config.yaml
hidden_size: 448
n_experts: 80
d_expert: 64
normalize_top_k: true
router_cosine_scale: 10.0
lr_router: 0.00107
tie_word_embeddings: false
optimizer: "muon_variant"
batch_tokens: [65536, 131072]
max_seq_len: 1024
Below are experts of layer 5 (counted from 0) of a mixture-of-experts language model. Rows are named router (the router's row for the expert) and show model dimensions 56-111. Each number is 128 + 24 x the weight over its row's rms, rounded and kept within 0 to 255.
After each expert's rows: "gets" lists some tokens that make up at least twice as much of what it gets as of all text. This comes from a sample of Wikipedia text that the model never trained on. Tokens count by the router's weight.

# expert 11
router [149 131 135 112 114 118 138 135 162 159 135 113  96 136 144 127 120 112 144 141 117 118 110 129 156 156 160 120 180 131 115 131 110 130 143 148 128 106 104 123 141 130 117  93 141 130 124  99 129 146  90 146  99 151 127 159]
gets: " (", "1", " ", "9", "2", "0"

# expert 3
router [146 111 153  92 152 120  95  86 148 138 129 135  92 122 133 117 160 110 101 153 129 109 156  99 106 128 130 104 174 156 149 118 108 137 166 107 107 139 132  82 147 163 185 126 128 142 144 118 133 162 121 125 119 163 104 160]
gets: "2", "==", "===", "at", "h", "y"

# expert 78
router [143 104 129 109  93  94 112 138 148 152  99 122 100 192 126  78 152 120 139 139 151 109 119 170 104 139 130 145 146 153 123 143 116 122 116 118 110 132 142 116 148 128 150 139 144 108 127 121  94 138 124 153 112 145 149 122]
gets: " the", " was", " The", "The", " is", " In"

# expert 18
router [130 105 125 113 149 154 113 119 151 175 125 115 102 151 156 127 122  81  96 137 150 106 154 104 142 131 154 131 135 136 126 102 127 106 147  89 117  96 118 136 136 117 141 124 140 117 126 131 149 146  86 164  81 178 101 155]
gets: "9", "2", "4", "3", "0", "1"

# expert 44
router [145 118 119 107 144 138 103  95 148 129 126 114 109 117 182 115 138 116 117 128 124 128 161 118 115 141 150 135 127 137 102 120 153 155 159 119  50 103 119 112 134  93 162 100 116 160 118 121 137 147 123 134  88 141  98 108]
gets: "6", "4", "7", "5", "3", " States"

# expert 2
router [154 149 141 102 101 145 131 108 139 138 107 132 111 107 109  85 129 127 115 115 138  93 144 113 120 153 144 117 121 108 121  92 111 137 114 128  89 112 111  78 123 135 136 106 105 148 140  80 131 119 114 111 114 158 133 126]
gets: "2", "0", "1", "9", " September", " October"

# expert 23
router [129 124 131 126 149  98 132 121 172 166 118 123 103 157 135 108 118 129  82 111 175 123 178 103 114 150 130 130 126 121 158 115 156 149 184 124  95 130 114 132 119 137 150  82 122 137 144 112 124 165  79 117 118 128  88 114]
gets: " of", ":", " de", " New", " •", " National"

# expert 36
router [129 124 127 123 110 125 100  81 125 136 137 110 119 109 129 129 183 118 115 118 164 112 107 104 113 132 150 146 138 139 101 120 113 113 171 143 132 102 139 103 136 137 142 124  94 126 138 134 127 146 116 122  85 158 123 134]
gets: " with", " of", " by", " had", " and", " has"

# expert 37
router [159 116 168 118 114  91 108 108 167 189 100  98 128 137 154 109 106 118 132 106  93 134 143 137 124 164 143 144  96 139 129 179 144 131 122 144 116 117 116  96  98 128 119 129 111 137 136 131  71 135 122 133  90 151 129 148]
gets: " the", " in", " In", " for", " at", "In"

# expert 27
router [175 136 100 145  98  87 138  94 142 169 127 102 101 118 134  78 183 138 114 113 146  86 110 140 104 137 151  93 110 170 150 103 129 139 179 127 129 109 185  84 110 115 140 122 126  98 133 140 103 135  96 120 114 134 106 106]
gets: " a", " the", "-", " and", " The", " an"

# expert 52
router [151 126 136  97 117 117 124 127 142 125 100 121 132 136 135 107 131 140 134 123 162 119 122 179 123 122  94 138 118 135  97 116 145 151 160 128  90 130 149  94 131  91 145 111 165 112 166 118 102 134 123 135 103 130  93 130]
gets: "0", "5", "4", "2", "3", "6"

# expert 76
router [167  74 121 112 105  86 112 105 151 146 119 117 115 151 157 137 174 133 105 123 111  97 151 106 118 116 128 133 154 121 162 108 122 123 148 121  96 134 140 135 122  93 155  81 146 133 114 116 112 163 111 192 118 173  61 105]
gets: ".", "0", "5", "6", "7", "8"

# expert 16
router [103 124 113 105 140 143 108  97 152 115 132  61 147 145 142 114 123  75 118 119 123 106 150  86 101 137 118 118 131 142 100 144 128 107 145 134  48 109  96 140 116 112 136  91 145 106 121 131 113 134  95 139  97 137 119  88]
gets: " in", " of", " (", " from", ":", " name"

# expert 12
router [145  89 135 126 139 109 101  63 173 121 143 118  89  97 132  93 151 128 141 100 141  91 162 144 130 155 164 116 108 141 128 150 146 142 111 152 115 102 123 118 146 110 141 101 137 116  86 151 114 124 138 131  60 131 124 141]
gets: "-", " |", " ", "|", ";", " -"

# expert 19
router [155 129 162 125 126 113 144 108 149 109 119 127 108 138 149  93 120 123 103 127 148  99 144 148 149 131 126 106 123 140 146 116 120 135 189 148  79 144 146 103 144 133 146 132 164  97 108 155  98 186 130 115  93 125  90 120]
gets: " the", " and", " The", " first", "The", "th"

# expert 10
router [144 118 155 128 143  97  81 115 176 177 126 128 138 152 130 140 175 119 156 131 157  73 146 122 110 103 154 120 116 131 149 134 140 134 157 137 121 140 130 125  88 116 124  70 104  83 120 131 112 135  87 125  77 133  95 121]
gets: "'s", "0", " his", "s", " its", " their"

# expert 77
router [193  90 152 119  79  75  81 140 165 153 115 126 112 126 135  88 172 132  95 104 131  86 118 101 113 119 118  80 135 180 113 102 146 142 154 152  99  97 152 118 112 141 141 127 140 119 105 118 119 176 126 168  66 105 112 111]
gets: " ", " a", " the", " an", " A", " he"

# expert 14
router [138 138 149 112 118  88 116  97 151 126 113 111 106 169 150  71 108 128 139  99 147  90 141 117 167 133 130 122 147 128 158 146 126 125 197 140  94 153 166 125 135 122 129 110 109  82 114 144  55 159 129 108  80 117  76 158]
gets: " the", "'s", " his", " The", " first", " their"

# expert 65
router [165  92 163 129  83 120 113  85 165 131 134 131  81 123 152 112 153 138 116 141 130 108 121 146  89 156 174 130 123 159 122  96 114 107 115 153 101 122 114 124 116 159 134 130 115 110 110 125  68 125 123 159 116 134 128 156]
gets: ",", " |", " (", " in", " was", "),"

# expert 28
router [133 114 145 116  67 122 120  60 159 125 119 131 122 168 133 145 148 125  97 124 145 115 134 158 130 155 149  94 110 122 139 100 160 142 115 136 110 140  92  95  97 131 161 130 131 112 153 140 124 149 108 154 122 141 117 142]
gets: ",", " (", "),", " in", "\",", ".,"

# expert 4
router [117 119 125 112  94  93 130  80 174 117 119 133  98 173 137 102 123 103 136 108 134 130 114  92 113 120 129 108 136 186 118 138 132 138 146 121  87 118 125 134  96 133 127 122 155  83 128 146  93 169  77 126  57 136  84 103]
gets: " the", " of", " from", " to", " by", " in"

# expert 41
router [135  77 121 127 141  95  70  85 151 146  94 119  90 157 122 115 157 109 128 135 149  70 107 111 134 128 127 105 158 144 127 141 110 145 138 142 126  89 104  94 113 156 106 101 108 108 146 119 104 143 131 152 115 162 113 166]
gets: " |", ";", " —;", ":", " /", " —"

# expert 38
router [147 142 142 118  86 137  72 106 130 140 166 109  99 163 120 112 138 122 123 112 156 109 113 171 117 155 153 117 132 135 147 108 130 119 133 156  80 136 134 120  99 139 129 134 131  90 144 117 126  96 135 131 120 140  86 133]
gets: ":", " on", " ", "1", "2", " On"

# expert 62
router [180 127 114 101 117 114 106 125 154 164 101 132 132 123 128 106 132 113  99 103 168 111 132 158  94 138 153 140 144 126 116  92 134 107 142 114 142 139 105 131 131 135 148 116 128 150 166 141  95 133  92 134 106 115 133 147]
gets: " in", " at", " on", " to", " the", " from"

# expert 56
router [158  79 139 104 101 134  89  88 144 140  76 116 102 148 188 138 163 108 123 100 137 102 124 118 123 120 138 132 157 141 138 135 120 146 123 149 127  85 100 105  89 156 158 119 108 111 132 144 108 104 113 145 105 136 123 104]
gets: " |\n", "\n", ")\n", "|", ".\n", ".\n\n"

# expert 74
router [166 113 144 123  92 137 125  84 139 145 153 110  76 148 113 105 127 130 130 107 112 113 122 132 105 155 170  90 139 159 137 160 112 146 126 138 113 133 127 140 154 129 138 121 130 140 145 140 137 154 151 150 101  92  99 125]
gets: " ", "2", "1", "0", " $", "$"

# expert 47
router [188 124 111 126 140 148  89 119 168 128 121  83 121 100 154 120 180 130 134 106 170  95 104 154 159 123 150 106 145 156 120 110 127 131 139  97 135 126 175 163  81 144 149 137 135 116 152  92 103 160  92 170 100 134 133 144]
gets: " was", " is", " were", " are", " be", " been"

# expert 34
router [162 132 113 107 112 125 119 100 154 140 106 110 125 108 123 109 149 137 125 126 129 111 106 135 137 154 150 124 123 151 143 131 121 124 138 115 131 120 120 102  89 134 159 129 130  96 121 124 130 148 115 124 127 165  81 132]
gets: " and", ",", ";", " or", "),", " to"

# expert 0
router [136 148 126 103 119 120 146 132 179 133 105 109 112 134 161  97 158  96 102  89 108  98 153 111  89 145 142 109 135 139 133  98 129 167 156  96  82 150 142 107 113 149 143 118 147 112 117 136 118 120  98 136 120 149  85  91]
gets: "-", " |", ":", "\n", "|", "="

# expert 31
router [140 102 128 128 129 115 145 100 184 180 123 112 127 132 121 122 146 129  93 132 136  90  99 128 143 106 144  95 147 179 125 146  95 103 112 112 144 123 161 118 110 107 144 126 133 118 139 105 107 135  98 113  99 120  80 128]
gets: " and", ",", " as", " that", " is", " be"

# expert 30
router [130 116 116  95 119  71  97 113 138 124 124 127 128 131 121 107 128 128  82 124 120 115 125 106 111 128 130 128 132 129 126 116 145 163 138 136 109 108 133  89 106 139 143 119 119 110 131 135  97 121  80 158 105 138 149 126]
gets: "1", "2", "4", "3", "0", "5"

# expert 75
router [185  85 106 116 126 141  90 123 136 151 141 140 109 135 134 115 127 147 132 115 149 161 139 149 156 152 155 165 139 118 151 143 128 190 177 100 138  92 126 152 100 125 155 117 107 110 122 146 132 117 133 170  66 142  82 126]
gets: " ", "–", "1", "0", "2", "9"

# expert 22
router [141 134 155 133 121 109 129 112 167 118 119 112 142 140 132 120 118 119 111 135 133 106 145 130 128 162 155 107 148 156 125 124 133 188 149 164 104 134 132 108 127 121 152 108 115 110 141 111 123 137 119 107  63 137  84 127]
gets: " the", " that", " this", " a", " same", " his"

# expert 69
router [132 140 149 112  97 137 127 138 140 134 121 110  99 127 133 139 122 142 131 128 133 114 133 144 135 131 123 101 127 124 138  94 128 141 149 136 135 116 106 143 108 129 184 111 141 143 114 133  84 158 108 132 125 174 118 160]
gets: "9", "0", "1", "8", "7", "2"

# expert 1
router [158  99 121 123  85 120  97  74 146 145 108 154 128 195 126 102 143  87 138 135 140 111 124 104 137 153 112  82 143 118 140 182 136 174 141 145 144  91 144 129 117 137 135 114 117 124 174 115 154 152 136 157 125 142 116 157]
gets: ")", " |", "\"", " and", ";", "'"

# expert 48
router [160  93 125 123 143 146 130 111 115 148  90 102  99 117 148 120 150  65 104 115 147 111  94 116 113 156 152 111 143 139 112 155 132 120 140 120 119  76 137  99 139 113 140 101 131 127 138 108 125 113 146 175  75 144  89 150]
gets: " |", " ", ";", " —;", " —", "%"

# expert 55
router [170 108 139 127 137 112 108 115 170 136 107 140  84 173 154 131 118 141 113 112 129 133 106 127 102 137 125 141 122 150 132 113 116 101 165 139 125 103 161 121  79 123 173 103 110  90 132 131 117 141 123 144 107 113 116 131]
gets: "6", "5", "7", "8", "4", "9"

# expert 46
router [130 101 150 104 111 101 102 109 139 135  79  90 124 151 134 118 127  91 102 149 194 132  98 126 112 129 176 113 164 142 142 120 133 127 131 138 119 131 113 120 145 118 147  80 114  94 153 104 124 144 125 167 117 144 116 149]
gets: "1", "2", "9", " one", " C", "C"

# expert 26
router [140  78 167 135  92  87  95 121 137 151  89 123 115 129 155 135 148 137 105  86  90  82 125 166 109 156 164 124 166 149 139 124 102 139 116 149  80 138 158 122 103 123 152  82 133 112 125 138  89 120 143 163 119 138 125 120]
gets: " |", ":", " –", " -", "-", " ("

# expert 53
router [149 104 128 115 101 149  92 112 175 154 131 111 100 141 141 128 177 115 126  94 151 114 158 120 107 122 134 135 146 158  98 117 144 129 159 107 141 133 113 105 130 106 145 123 133  97 128 120  42 114 121 134  85 114 105 139]
gets: " of", " that", " to", "ing", " on", " had"

# expert 40
router [155 111 151 129 135 125  93  85 151 112 125 109 106 154 128 106 143  97  99  81 130  51 151 144 127 135 174 124 126 175 146 117 156 153 151 115  96 127 131 124 119 146 126 112 126 124 144 149 111 128 147 131  67 165 104 140]
gets: " |", " by", " in", "|", " to", ";"

# expert 15
router [179 137 111  81 141 125  88 124 182 113  91 127 105 131 115 141 102 163  81 128 138 117 138 154 103 122 134  77 111 130 112  96 146 138 190 138 118 145 172 123 138 124 153  64 118 143 153 147 121 127 115 158 109 103 112 143]
gets: " to", "2", "3", "-", "1", "\n"